From a checkpoint of a small mixture-of-experts model trained on Wikipedia: 4 picks a token.
Below are experts of layer 7 (counted from 0) of a mixture-of-experts language model. Rows are named router (the router's row for the expert), up (a neuron's input weights, with its number), down (a neuron's output weights, with its number) and show model dimensions 96-191. Each number is 500 + 40 x the weight over its row's rms, rounded and kept within 0 to 999. Numbers have three digits each.
After each expert's rows: a language model's description of what the expert responds to; "comes before" lists some tokens at least twice as common just after its tokens as in all text. This comes from a sample of Wikipedia text that the model never trained on. Tokens count by the router's weight.

# expert 63
router:507516500519375543440571469560529465563487550485490516480528486543471461473533495501533540469448483480519535494477511473451483525506528481472452499470507543563546493512490433513557519469511447493468497533517495516482494450544585446560507577462503530481489513588459506509532554539480442538
up0:470464594494499552533486455420506546498532519507463553548512539552469522551515509465504566436505516471523484528526441500506506509513515543496442496529491585565469436510516498409524524485505566486426562507457508493528416452538484537456473452453528443527462456500501454504504467435540520481
down0:585553464531495484535491452519525541458521481512462484527513506577534543412534551494442519413485471462511549473496503488483552528374513575471464500508446516484499535478550503545464559514519485470494512503438530520515538511553485474534465534414505484503513404579480531512535493439512575527
up1:482484567547490486533472548527515559538558507531452519495544590518489540499571529539470569449447416513508494588531457540507482525564549426540523504485520512522523523509537457459463541439556516467444499481421489537536531561478549468506459446478395461545508488507551498468545525455480437554
down1:668554529422513516502545516548445496459514531480495484552474548508508508509458559532501467496455443465484485546492445511523550492528494502533480499428500512500472523480513527517575512534484546461501499516513575457445502481443535552551514515458467462520498442480510495445569540474545504554
up2:534453519563481490484558442491457541519513496539502511543455494548423475515549614513508487534515483454494509497553473471565525471516444493495513514492493466503519490507514476505368466511462439485601545520425471537533487479493487518426430514493548502522549507467514477549534545526578522483
down2:516517434402462493473523488551444398532543556509518488551491481488469496535497538492511418508525570548522466500512498477465468523485510474475532501539510478555553525551517584566504478474459458553514499484485485471558541477475472498509471555560470547528478485474505542564436432449511455401
up3:515459514505497504479456495523538475465504480503559475439509467482450468488541489519456588507411551561452500536546519561505527467516488471455494554505532467569515486480470485513539591486523459538470539487481500496467508479569502512529472510521497571521455483537541461591537436470491488487
down3:569480534529474491502513578538496470544502536399480392496522544520526509497590495505582535440471520526424548602536520542491510528547539520503485515513506499522431538458474534472496515485550468463479495485529536533491451548486493517488517531527453479531466468503424453510451487517484431474
up4:482494512496508544464513498526469457499519472460430457549498436391575476449560534433448580471461534537461505518465518490531502497440417575500507535500519547449511478459514541488466506465491560550441507428543478510560512471569560501503484564500532460495549408517496447448604481484434507495
down4:461423496510429425490506449550447505533513470514512503507533460490535443422571462530459549481540498531460526575507497452571462485496527537479433491480572546510516491476478520437494473463509456519469434576497493420524545493496471526469480595541497474431512462513424508537473523525481541503
up5:495446535471502527614487505548505510460500482498523515468515427496511482508502494564487555477459517480467498526521497532527457518557492566544491464472555507500527559472488401422587447516542531506408616434527508451551487508540520553401448505458471514509523525527534513461516493478466512515
down5:518538512540515510484512485507478509433511524488575398506498461533475448446479478506433500433525533509395551495529485480517511516454430517508529513445539502469477577522477476523540524469561467495487514510586465510531464477466513493537422521491449481468508507534473481527485476470518537539
up6:443559506482486487573478479501470479483501479492481455454624475484508491444530513501495549512546473476508474497545462455500458433559503503449517440524518542561514473504496500573520499547423472507499581526508404514527555502491515486471500486545524458481492448514558488536540507499503543491
down6:501450497541542457470517533452474485528539480528518429467552540591489538510520487546486510476480457448482477539564545483441570500556522531452511502541508535420463506510502484561479485570439500532533502489452424542544578519474478497516502457572511547469458475500545436474469577481508532500
up7:491526504545469482447523485548483543607535506446560431521531459541473518548484473509500466443548487445474475488543499447511519486459476454474510507484577510561503435494510532520560468505496529552471509558476431557558520573459508473485454476532524438494499513548505506526503512566466478524
down7:542412459472488487534544485538520610428431544534526530498470552528514527497490537534439559516465474521494435512546506469528474486465501574566474472507508500572479459467466478570502479541440489452548504431471521480601520527525567500496527464473455493433528520478502573511501489553530495474
up8:482536518484483484513552541518506562465474501557454477527452385467515515546523501569498578540569513477507509443464501502542507494532457493548476507503512507510522466417476512551500430463522464460418450502494518412469478441568550558568491501520515458537500517450453561447540541478478585515
down8:550426448542490531523572463438478522510456451492466527486481525519498494517515470475476479492558469471487554428475525549449513471519536505413486467505515588444475462493464469496453527476454486490420444383535495506469530503525488486479504480514507450463531528518462552473479539479482527499
up9:483441574481470585503496510507585454493481524502491548460496563473499489502527512511512541521540428429484484567501527485498514510470491455508493465515541529476535583476540445437609393461580550508491585497479481540541542486550515521468507453490532558525499490515508543517464503514505466520
down9:654509477504565484567566522578495507523521494542497460517474498532509518470525553524518528477462547470487480539498528532492497474515487475561436574475494492474496487475514490550502548485490521498518515528437523487491491524480573511480551479421414509537493460561432481536483476494414457496
up10:490587468531515472510468530461535522529541466481493467449489553484550475482494517527543533508495567459512485542498441488463475553482506491447494475467441491515541468412515479476477483551530511530455463521473483522551497495565532457513461461459501496469568458481482558475500586457472554514
down10:554484477453510480520496476428436503514466464546482469473503523481468484494541441457474410549509471537504496486499519519520468481587482531461472551533492475450493478530476469465514527460423491534461579431554521477468453513490526481488526585512509557513443500484429560458538519514463514539
It responds to: Verbs, auxiliaries, verb endings and to after pronoun subjects in plot summaries and life stories, such as had, began, learned, pretends to.
comes before: " the", " to", " a", " that", " in", " his"

# expert 9
router:514511520464449458526577557559535449532490572556501495521461513494509599497566505552532539479469475439446502522509476528435453545537505444444514454482539538527474536507456485508504548517520406466445524583491546520507561512484569427525489567476515535514459492524475570555525502528459483524
up0:469477523491469506522462489415460518491471589433487409573494495495541515546542549411472552549630571566484498494493530518590506479438432466494488537580491547482525503532477491506569450495471529451489499494482554490489513465502556507511484536448537531496487508493497487494543492515467532552
down0:468472525507487483460461512531473535509496516505471525539471434475512479548514523497543457471559526603506495564437492522528489553390501524522578492533525562495466440416507496480539499443510501495462520433507555463503529501485465495434523610458530510558466471490477484485478406474416452521
up1:471526556502436471537473496551530434518445499527539485550496532478458514491490549451462478595541541544520507484545471523491636450494465482528497531463455475447518525453530538567520532511491466478506519472485428516440530477528567480504492492513587532534479583467513491523467613489492471445
down1:494507537552491503456540510536569460492508509481486571492578485544513508490543527499468527495477500489533512524482519434503446423475503494485440446452516486407493561490482523525553564460435481576514443556455462435496488507484557447481533453511522451470519452500509468471533483610558509526
up2:485502535526494514513505425541457568459499531457487518516475486452542513485557478478499561551506492508464529499405538546490470557500515595456461543565546487494503493495450450525440445511453512568511529580512515521559435538613534477549535515439445503508563415462487455491531472488513484503
down2:585501499501513486442550493579473420511413505535441539517538563505548537520517505469473429474535485641529495458459436504464554487518528453493499505540495545550471498547530457502538482458542460553503506448476522489533497487460451470476521538497526500497504477510474445528524473467534486506
up3:502515438480488498425526396430455472472537491575481441500490493563535535467540460526470501517543527557430513478573570541551476543508487454502475497457476542436505501519483538544472544506503495521563535544533475438502523450553474502558473521478551457581453552497468435479505532571468522556
down3:554475453396468525537449534518456488521487468458476488560479538525556523541610499423493480467539434536472478501523503486513486552547489467413428547536416529464532495498460547493471531486543482510455502528435451527540494510492457511505505581533472478553513462535434481468504489547532449504
up4:466543490491493484550502520404468624433493542529476532483512456462432516507425477475489561569487516492518455535494573530489490503476483455526477474448491510501484520505498506537444465442454515498458494550498501520518535573483521491543473517487486451444469487487558413512595445522503486488
down4:478477501517600500473599527511528473465522492542522525570497530521474505564515513511482502570517495519517520503471514568414541518506482509547480495531500445517468508540499525476480490491486474549430537502459540418449467516441462482437500533494538507509554446488446511515496585549500499510
up5:513518502522510544465427575516505448462518531551528467532511474536542551550479505539533548517501563458484539494466462441434577471404451475548480576500506483473552516436468472577461476406544484503542517576548484530474497466497493564563442482512492387498510507505519486443484482481495528551
down5:528446500519496579462520443505563558530494484534423543532547558504469494500553509544464487454561488562549481502524531537543448438512495500467523511438467542564540479525535509483445470543493539511456478417470497490522477536561544463424509493472509489433487479514556543524441475530515439438
up6:525535499470443472524522490517512541567538456553565475578459528475510511448488500538538489595458578453446536548418431519503462499441509474518460497413570429487512511475448494461471427459501492448447545509520556460476498550475528497410501545474512454476522538535468488570498522541557440474
down6:556432516562437493506602518491486418490523479541580473459487514457484485536504424531498552486470502512441459473479503542430466460502471490499519474408481537571534544520490500471533477547501482527461437517496487548498485485438533462510445457492506510430480402436518530502500466453482528503
up7:487449492400554561565544458531467539505540530564467572471507510512439544534472468509515589450506441522514474475529539479486460467567569525486517482504489486497482518526511510441505431568510483454532463457447524527601407458412520551475492484526506517516595571501453505460480583514514465574
down7:542490392458498471489527518560484425480473467478485499511467538502548456580522536590454485541466556522560453525499478480516467457520494465487561537537469482500497554516523539518538522480454531565417493547515527433400511522506556521496503528486487488551515515457436486476478492507503465511
up8:466502443490502539536548512450525568462435460560481569443503519494529537528496560503511526464472546429529431520526475473471446498450502529448572465534467515456441453486524521509514544553552511492439391468433468520455499506571568539505522429515451486461480523513507465527527425478580485530
down8:583538467583500423596458502522517481485501507455532538526462522528468507466501499496485494542482505455494549527459472517542525462458500563434524471492562468437507461473421540529521488510530548509468523479536505453493561543439528482468575572517518580467514495525511499558511504577471494532
up9:485452565543446549498504459542549459577516542531483542416493576516559482510530504502522508485473473525505499542499476453503566454532597440521491531513549510471471456441534479483511490469552491510551510362473490469558459493549470487459517541460544501502499513524514526480500493469483500460
down9:577517535481576517512572495545510525464504522528475496561521445505499510498513450488536475423465498433502519467513482478536548518524463531531424491446514496447449511470454478551460441509410454494530481540460443501520453437486563551585548505467443513501536550441476465535543485515525462458
up10:500452491509466510462529537510482526514406466535552468528544485453463508489515519483503541483569523527481502540531598553558478447509510473580569506529487536471504503504496447463567561465435523470405537474470526510630519523486533512507474502506574486498516537535548520491568553565525497528
down10:491545398474512547425554531503501598456511490502525477550551523512493483505477532496534441563511516543517493511562557412599484542549514495532472526516463415504547497486470408485450492456496484519474529467520506502597510526491463547464555513491552483491474532508493481408449517473416494478
It responds to: Prepositions that complete a preceding verb or noun, as in broadcast on UPN, short-listed for, moved to, murals in the town halls of.
comes before: " the", " a", " his", " by", " an", " her"

# expert 10
router:557496535449520469522512558461507471530570517457577396549466517551514552501528481505477572496533520510491512473446510548496499510562565528481497558471527489433450523442554454513566501555504524427506555463515521450577443494515496570551419467511522512510509490525497490569432445466515533497
up0:487468453499497521520504439482492497552516477477474540349505529485532556452498479555546556523460536494494546487495537556526529485465519490390455554472523483531460439492549519507495484471501542455513462593499482473472518522530459486535525558505497508526452545496460558477636485524527510494
down0:549499443479459508522541498467494548552508474457544479473520524425535499504488465488534494450470498509468505509475463463450534519450533536459493488431457418487534509541518468494553531491520484470583509501520585600478439553497472561579513517508547486521509530544443490504515513504519552482
up1:479514403475569479546442528483497580494497513503458494506455448500486523556474521507575540526508475527457481565528448465490406580524535517534543498512514487523495515477515505513549460549514542525479472526560444447499511443519482543542486499527456539482447581460546507493530442471496439537
down1:457516528434507492508487544513505552506510547542443595508500545529528478558475529509585422575493524495476548451452536514541474466466479478469469479508564493473384529603486448497474501462458512497535489493507558491475539515522599518427566523484552441509509463546534520524488439493539477567
up2:470513451501478520423465553522422478449464458485495440472493476511421443500546447540532543428447502422452513414482539504482485506547477501412507490471519464438491427570517493435530519454593508476477497474448485602502484491556597493453529474515461536581476465441515458552537538499547574492
down2:603481478480535525521544510502515449502520489549508444510439541469511498425598436524477457453565487421515505526519467494464485550448487453519496494524528460473495467489518522516541460567490473525489507540546521461526412410511468525513502511504560495486571556536553531507507555515508580487
up3:478503449503440479533484502594467507533558547539535486521492545460494555530528530545480476531495446537442513508456521509517536533531512511530542485498492481561513559494506590534531444505492455453473532446506450470451493461452542539510504460484549482562459462513435537534521499469473442508
down3:500494435519557520512515488489526548518473490450493419483500563577452519453512535500502492543503544530465527486511466434515453478510429512499451499459488600490599502576488423529410561464517572540493491441533440533587531483427525469517473510507472487485476526477500486527503487544520465541
up4:491463520534425515495460521492559474516455473474402552460530492579513519554531468521506542554523514446462484505473534566472532519526472494520523528518516483553477503509474464490422553557489514456507544519539440519531598502532510537509482501528487425556593509500463465463488547477477551498
down4:580519477466583534437565434493554522498554524486515466522427481488510502492433485494428497483510460515493467451480504510445447497452522480544455462520485466485487442425486486506488478504488487447482509491539560437505446484507510548506456475445522495465478498555457491506494515490489401484
up5:427493462535556574480413553512450488410507520481471481518492501579496551439519480519514488523447555470484547479514493579502547597463487459424516469465512506499577469541503515535460474496496503473510546526593517444471562456549519513500492495494499512525435569461472501466507473589583460509
down5:446474458464459503508545534492513501450479579461498504519580489503480451504465506508476429481466536513456498466478505441428557486503566514493519574489463518521505535567526488516485483479513508521549415515420496495459383475562528493557541445509515505497491455516470466491508471506526500502
up6:501430588562495477437464518555527489447410475455503518547544444540448532484449500511528499412542468495482528521442510522482554474521509380464565476465497423484478451492505493461525515480523504545438496487462459450534469520483533546527488474532587539473564516524530461554485514521555486538
down6:595498491452585485549474528580533427522492492485436508515524558525495500506491439554543527501481502492544477506485488485520456441536407483490470505524454450469453583505483545583477523437571529552454467426503527502522533513502507480468531535468516596522479490550555544482519499518473493589
up7:500528571458466534467478501529464566463479485518532437497494556440506482452572502580495503469536495481413533491487555543465536535548524517497510560459531497476476480531449527416510472536524465521449570531518498475616454514452503483545450523496481533534555493453432483502512501520480466476
down7:541500502527418436543490516509450534450556505541482545544511466527526512504618531527593485536522544540510489530509526447507604463551478462481493503500509520513469500594530541506421433506496474440478535395420439492473577446466517492528531499579500484497523520495487511546538617551469519513
up8:491518516439502515591485464467491472448503514497524496534560535516480524514595522525509501513608524431539504541474583537441459522474470490451481541505487530510484502544518519494507542494494494441424542518513529539470475555571495501538506491507458514545515550384515453475518475544549512461
down8:541504517522539462477523496488579471514410558491487514481497559428554556433501519499563488512469503440532508499531526535487500527464448418501485557503488489526480470498521506494403438485506510475502482510476499446502507542536444510488523582452485489547497475515533432409505474500628535505
up9:462570506471487521487474439504475472512567569450364517473512485526489523494442486474524536492517518542473576511528486472526457543517504471516476523554427485576509456557545512492499545533456513419473491548500556418467512440516514503441565456563519559505519510508510429512453545505470509448
down9:529555493548538518551390480516465514512530506469570471471493512536451490516490553552478499553525466467472487542482511525422474500523476501583498568469521539589502579507539480485502533469515521485552477462491508575555457541520566499556535396459453556541466489591518480478518555468440437543
up10:507492497505439442435519540444526480465521541469516501490450534499562458526412527545505494466486471527491430482482488595540473541550501487471543496552551428476495441458539480470528515573474522529428536497477533519435537491469460470505498537557575446525465545517471493520525463490456503503
down10:563491450578550459558491453537468509532460517463450465522490554532533558564499542433459469490484523501494478446482549468517451454482498415491524443450454498478512525551464595500474470492511443498486480486505431515516498498534527460517472446487439466477500526542485566530483451455452484529
It responds to: Final nouns of institution and event names, such as University, College, League, Award, Cup, Society, and years in Born or Died lines.
comes before: " |", ",", " (", " of", ".", "\n"

# expert 34
router:463509471564507550552481447488456520519500515520493539545554498454495472506570457509508448522500426483498489493461478518430482527502498526526501528486547514530506431447461565499474556493476542468542494472526422510541448566500501564449500508455535511589527524426450529495521512517459516426
up0:464502463495497453500550493484538457487519498482500507489523425532445514456514432507489548414497583466451399463431498497511563492535473567495525446522481500454492523484535523520560514510415526479484501519473440423521437476508586575499504484491555569505599520501548502472542547500415485481
down0:490476478546471468552441521496432464487470523555580516495505459511457562441401511504523469479466499510516581510496484492485500482483448561459483452525561496478499462563442556477499472497516463481465593564529547481477518542534488538530411447499459529498498493531509600560546459433452566492
up1:456469495516497480509469492474516519483530468503491450527496485497488470449477404468491442494462546475472502495511507423477508562475506467446477535453414520471484518549510538478480563572485561456496417587521485578550590476497515460497526503494504554500526517494554463566540533571458573492
down1:560506492550442469507505536518543584495545514520515512503445519522434484550591515557527498571502525528568522511442527472523426486433496507473509560494515531498456474427424482490525526490506597555498495488541555556446528537469544509477577533480487468546461482505470552512503492456474537488
up2:494583585508398539538618444581511507428484510475459423523552492502509472454469480531544530446472551523487509539452528505472513441502464466500498481458538528494469489561567505534452532469486503494568475592592465423498489550489472443538525530510488603457531558535529501517585492501514541464
down2:445479528463474544545468475445569518459438537447524465499454513528522517537495555604495506520489543498463482506447529522535488430507453544557474471488471456509495466567557550455480532500441509451507450519533550509515462440469410507465467572465455475520450499487537514583556475517490545531
up3:502480464440480544467504481516456542536549419557454517494457503482462512509515507502517525575547501482477458536551529497558494455506477520444580541477416519435472448529509462525488502498488508520495453489536477582565555485519563533481517505505540500489507515536540482569535518492513491496
down3:436581451553480446513537470493559550528587538470422516525494489514432486524454500547504519520530493497468439468439523469562557506500469549527532542528525478482513466535469532466548458470503489501534514474464496502485538498423513493521441422528472508451556551466563490489495419502532531559
up4:470470444518486457456515525441551514548479459452490461480499494517532479484490537450543595534527539479469495546465498505469448500419494562542551577435531492481598396555542496490532535462464447513514544514492459533404464510546510512444495526541528435537487530429518539598596556498512526525
down4:512527471501472522487520450510433506567509499544533538531504559492475504516543507523443541492475453451540475427488529569580497499500557536433438465519444504422420502452500542532493545490491515445453483521522525562612439552521475475529497563549460495551479440547489519454514544491460471510
up5:480508534505534482535510411504433523441450512478582507495502545526470489515536523492539493480481524480500509483533492541526497484537548504510465506438479500523467511502495514553547478468430495493448468559497511514589524500489448452563499434554471517471480576461513487544544485569470507461
down5:517431488480528478550474539533534477466478531436416510476509515492515539515591460443511401547498537467452513448469481444485466510512545440556532454486444514548461553552519503531512435519444425525524479461447467560505523512452530514472545595519470553524473463522486488427496496539538482505
up6:488484512455499533450470443514550461461483552483585521530481463549545555503508554604507668506516594467513510543506532455412466498544538567455531488543466505442490495466522480571437516471423512515485525509523447515414505463491548519490497480457499418516467505520544493547512472569467545480
down6:509476499474495474535478460489445490492447539551492571543474491507535568454413491540480449451454434499553469547556451559467488520473552496447466553507517514469515526491500468514493483511565514472501580515525456581491448522516505547543522460518492547508530497509579459494629569526517492458
up7:475543463461415512478540399466573517487521473497450418461446446481532467495480503411463497511470573520540552540528472508470496498540485511462525484440514538496459517573515480474439496528472447445439490566504552434579443449459499476468430498466485553479517505511492468565472555458480490417
down7:464502467543521512455434514511523453532535556522450492528556535490527527493545509534515542475485509483542387447540493467489470471497496504427552559485474503520478461553559522485543588505512494432523485433565493493492519529532496526563529524399504558466461424551485434621465527514488506537
up8:499516448473455396517551497487462495502539455444489451468472503530494464470505466451537497480483477453477530514414488498513461570522537486443472509483564522470467490529437490537517436604486451532531508509434549461502555482526484448528450512519485466562531518448544472436640494472518484487
down8:606445491462462479506540442544464575515513446547524507512475542542511464485549499479475430486518506566500502497529485536501477503526455468461455455505451507497515508512493473523565423542500543511558547533542496426543514452578462527536455500461536535572585505490445416554506522508470498466
up9:475450449475462521540415460478618536504432528501496475556597540529467494554488543455510516516497512505548407552500497467497555548520518500508560509526574455436506525478465508537531544558554527536505514504430515482560467557477498474474452519442555492494528549493525472484457506504424454526
down9:556468399455435535553507430507537540490462532468473440515494521509554508485511518517504523443505479545471541533530478508485503448543531481493460540470576449474426490536485497408512532546521427486462467448494454497516498468534451534540498485488513498398578531528547501513469490503556498498
up10:470591477560462510471487527455518493472569557440487480510560571550474484453533561562431481467431465460410432511575460512565478524509502451523475434463520461533541527423508506554438534501506482446547408577493521501545455513463532478498495476499550475441563518461515462509568495511445534492
down10:500482518487455470497447558514525502502507502497450471525513510575464506473469478528475527483389424511430474507479529534457506531491521474498514491512520482496493552616485461486507444520528467561503488512495502433470567550555469465505502449554528468585478508552458462476559391550524504461
It responds to: Pipe cell separators in data tables, heading equals signs, and colons after list labels like Conservation status: or BRENDA:.
comes before: "\n", "=", "  ", " 1", " 0", " 2"

# expert 14
router:444509507486510560592522456516480507532517536591548431536513535473455542501486478491463454525430463462545487532574556475488500497563534465501476461519511510557532484485490496553483465543473515532505598533526527576480531489552478493495501445452543555544478476521497423474470440526478562481
up0:455488523527535502512558455551514461480498506452521463516539442485553529530517465578522478477519595479502566551544548427459548466568417445482509531475488517530477493525545451432496519572436583420495467557577462511527503540507469551474392463487486506445501436487497480534512565513421534493
down0:514475468528489560510496428434486457526512554552461590500501475474597518535543491490448466468488471526487500440497537483485526504470478520451514451534425555504533507523472487512469554516540491472507485504482527513565420483491460553510495534502498473472488457533433529493500472516486484434
up1:462540518537503538525487502476589506501554493482523546467537481516488508457528537503497460494510562456430534459450502491458518509488532466365432485531529554492489501436463534518482531456487408495468531530509453500496555519513528495537449446558435426488462534440544510469529470470446477512
down1:534466467469577480538578447492464566533511527474531528477528453554501460504514497520440463495464536453479465517535492486502438538471565556504512474560415476504438509513475516568488452509446552471502499431496510458482502515454478515474428499538464597525489546524509475425445491447459531462
up2:543485487534479534508567459513535460554537446492528476506456488503475532524554483539596572446463545497529439471529463457606500499554470541447475451427488491479445488494487510538455519532543443424446508470458460546527426499454560522573503443474539491558529529499478502513530463549487518450
down2:607510491484504536545530539553460515535467502488563467503513494481469516504506406467483475452487453465551491520483520454503509485504527454494492508461488450509460528500432493508542468497445537475546422517490508452439482521510483453485496530465476514520493473460489468504483554501562474479
up3:436493492517506493568532442507556572535524520488452494534507456466483476489486549456494489466473503453446553600495457484509463532576486547512500529481520504532482480523498507470472499480462427480464505548538528457549477551548494540508452530452499485460493461400572489460542445497433501499
down3:591464517428494475605473461504504485497513462514533516449538523523485557535548459495494482563414491528526450513450451560477456502478519471448439539519478463508505445522484502490462468451540512499553545525528469491538500602512489532474485499500503523529407515480518476538573521495514539425
up4:471476546488560526566455538490513487503506545490415430526540541538438514541504470491452528466552516465488505536575453570539551450525474487447536514450568429550537525495543417484476503529476535586543530530490536545567497483543469457473474483537520515464457516503543569472455467491452556521
down4:448503493492477504521466509560538563491538520435504524511501580486473477416470496488480480473525383484476536504567518538456479540507491457559482572578520554550532568528513523470451497562425561531428517502525462518478628450524462524471519516493506490511495471497507494465450493461485571481
up5:478475474415544476550489557530501458522427491574469477516516517492531470474435495451508509475456521512457521458429463508512559590519504477510480534479379537561478429544539512493466489498507446473535510410497558479568450461498493464563438480478585465523532467447553488494480421541523489528
down5:601487463507500470454504522463481479453499392442447531431569517452594486516474522529478522486441515472511535529491483415508483468472468568515492484459432570497391490450483548491501500468462472475569496474530557401444450500524487472534487612523460508501483551459482497501454525504472522491
up6:452513512488499463482502503541495508460506457484514509504441533560510549480549481511544518548450504442458506529469480531563488439507501519495534465515513397471394502449488559546507535504512462528435372484481498505470502445527435488527515525565462535527422485558436460553537531546427427500
down6:484501509507490444424478455493546458525491510512511507442442530509466515483469578504537618506518509519568512516506455522524501572562478462440567488550505549485557520409538455514488490564526528519475505509415511498489500528508537470531529470467502473507491502524542500512473547475481490506
up7:451433495524519428536525493547503566496492528537522530488517481534473485546495571434487496517517520437510417450520417484563497571490543499524574505518499429540442502495493509543540564497421476475525510506521539498465510535517570538494509554557591523452479476437571468452540487522497497516
down7:481516508497442477496500431528529580470483463497544507501549494466446551413527464514492549558438524523453526534417508517441448556490535556538452484571495577426501478492517507512478482484557572403486517484484469497526472511508542532519463458558455533526434460494497441516565455516568579418
up8:475483556488509492522485487490540472458508523536476406492571513541505484527493555503520522501522509504510561464498485548525490521458581483486482469516498495441517538521597440564463498525513527525579523477455377465485482465501470509528511504472500594499490428560499441474519499463494535484
down8:500475494483544557464414525489490556473514457461499497548557464491450511532509498542507482548559450521504460505450541421506530510557450507517463438476565488502492495513555448471497447605433531476553537416489485567495505468596465492527450558495508494493477474480460523471430505497499523503
up9:411536560459539478494504512458496500459492496537511586512500509522455558517502539507564490559515518409447518551555569469539541501531566487514608567427418437566528519531530474486562532513444501566445496417523492490507545460500540504551467524532421527527427523489512477477547501447470515538
down9:500479488455496527534500414537546523483477438500484446519425526505413512490506462479506496550547444442467460575520495502484517499511556539548515500536472451504496533527490576484443448448482485450541466531512522520451509516481491435552526507504465509486489552480470463544495493489481501523
up10:517470477529467440464518506494517424443527533497458464456428469529479467528471526603479518473473561490476456511451536436429512464540445507473473477514488527420591447544520496582460457482433557457450471515481469506512453494468559468459486498483514456512622569481517458503493517524469548486
down10:596526532559558517577545532484553465529478473555534536556494519477470560507507550479547485483490489455528556509551490485509534545469477398491517568460509516547518470434509504507578517398567492546492538556481487499483511527498520445480488523554496519580495507494474445488569515535518482446
It responds to: Pipe and semicolon separators between numbers in stats tables, plus labels like Density, Elevation, vocals, bass, ISBN.
comes before: " |", " 0", "  ", " 1", ";", "|"

# expert 59
router:555511530458526514466536591513483488493493485472435534523520514502546529470511397519517465515550481495471538532430486560465479544486460477486488519465512505507482544468410467472471512458567557551502457493554465527497398477481485469438552511443551570537513488488526435452495529536552479501
up4:503507571529508496528564518578500435420453456491504516533539479543490515523505495479445490496496528526418513524488467605494516592549465521502540466481536525526487493548475448493496575486504506489530485465528444460505405469476431468536513546384552573466522417527424503497476500523516509516
down4:548476552524476412531515455519503547525520528587530442432482510492472527479529423509504509460469488506496497515509522474501552512432563464531483543549517523514467564439455436502468406537554477431524444530426486521495540496526489517496483466472541451508524536498531511534494482540483524493
up5:509453507491559570515484502492470521525457505497442450469547506498484527425466442594523531545503560487562481526460437544596481445475493539393544453424541446494450483480512475497511552480443551536506489482514522523469497549522529506470469494469523529451492480400515447456413500498459519517
down5:589573387520475443538505473479514498480447513518518454491447482528566511515528447541510497550507555551521505463472487449554599500481510492546427473473425453514548505524569563467397521509474497482427577519458472532510502502431517471516479465581493449472482484492465523475592492488486452435
up6:479520471468510506558494565455559467484461540516540452492518514533542458422493492560453533552565603559498497514494562495513473477464507465498481535505491567442535447533549479527546524461482424570496484544489369470589481461434537494490494518553510576533492482498545516481508473579487501526
down6:441528499531511532488511514478513445483471519490511494480557485478503485596597542421506475557564478480446465474521520459516477478435459526433522529455530494483490461536607490548484454515489431504484471463437431527524456563511433460519512491548435546534534566530497589494382498450491509475
up7:521399522532463456453542522555568452514464464472509431455500452501527540453525414543511541430521477565494510534518528472467472501557479484541531426491551466482493457538510481414485573562488524444495529457442384459511461464491505561452520559424474470538500447511576480562559493477477488523
down7:583472534526542484512467471563523585501546511523530506461485544486540558491508501487464486525554422539507473468429508448437545488487511530477499523540505522469441519496449491542440465473537546559451556509480509471514488484477459537463507446506483469446477477527555522478475443516567486431
up8:500535477521502438500508491586535476499391506444432565455584498496491442431518464506473492463525563475499454535510499568505467546495522388447588578487479428480521471534513477501452520526492530460519472511458500480447457513493480488448467475465479466464561553586532513535585504544513488543
down8:501519479484501509574471490519502505592527470508492567495466492458449556441533469525476442529538494466509440527512511473520488523458563507506528535523453458451493468583499453474496475568498530440541489522551476411478519463501515525460484458455548497524596541485491477580482484608505495385
up9:477500487530498522504503555492571494601427568538473496453470451530551515517479523588571583524499479512425446491577539519499465459511483476455527526545510468506516431506537503470465482510497449576536587466467486558593487463527538532566470509598527523474518492485464572473513494564515538419
down9:506409409512462461492443457524535541518547472412499476451553529497540430455479558482474551452486469449512521479561480526552457492560511541535513489459499567493509492538484568499437500560448539528577535452513488489513507498506530454520522497560486550520549515504423607451511496496443484440
up10:450510493497423580546514449494516434478509483512498460464510485514484503469461447513464522439540538536562486437446470408474498457501598505430505457551521479489592490576514545548502500536447555435507493500494453452526539478507498499469414482511491434510462537567501520531555497594447524505
down10:490560537618556491464468439552434507521525462505478493494471546576507448587442530470489453479490506518453466464533500462519534516461582496474530450526548436515524508501508494508518495554475475469505527434451457490538450494547445491491507533533496510512580465504548524500504502535538478543
up11:477489510495456456476381492428546503518453459520524493545485520496511494569491539462545576475514512430457537529496467518486483464504556546495494481502515437547534519520586493469548529491507501449492533487504425496534504497494611587465466474497565467461513524444473532624499491582496532471
down11:492533481497503508547505528465511447531477544489420567559526455553529504492440443503431525557471438461470462510524599448537460490424503477530601541507563539490452533463500426497541509411460428482528517521461525409527509429478480510467481496468504513444546530467545497488478542568495454554
up12:494515508567428470488515444458504451503435478455490503411512495483452544527517520486507556464508520517446459455532411516526425463462497499422504589540564454492548486553521455530575508554513476397498456518506440477551471488475547542433533537557582581459519527473486464492540533549509453416
down12:534473450535499424484504453528478441520513489483502446496585497493494465560499540468468497501453487483500508529517595475452486511586466456455526424469533499453496529481467441520474425488421480495475507471478528451509540493470498418431472519446517468508525496437456469436481476496493543584
up13:465470512508555485443463447443468507483454462464607462432503480518517512432456548514425502531594543488459522550435465386425487517508464493481517538504405570475527514513433575470514530508518508527415513535536473498582491524464486551487531509524476546479481466548559489466614489532482466517
down13:495511456439480512511534497468524541534584582442478485427524470467429535456470492468495510479453622564512472491542546528515477521492480576581541512501534528517500548508479562470449455538531466476430488504488550534422535528516539452520511526528454479508532526454480521492525474473505510466
up14:469487479509500464505502520460506541496555499554515444479499495489506529466469512471545541519466513511547521514514538587519419525540536543498520487607553527445583510475492494526493451464514503490523555472507490503477507480506459494559528436489504461514466533566439494533468420483478456533
down14:509531513532581520517450520459527523527571453495488550480502550558534452485480555600523507528455539482516480483465523507432466560503480490513564528496572502479448511437458497452487528507502520454492504585459525507506459555490479521457524492556457483614469475518534427536536537515475521453
It responds to: Pipe separators and line breaks in wiki tables, especially the pipe after a date or number in the first column: 10 July 2009 |.
comes before: "|", "  ", "-", " \"", " -", " Pi"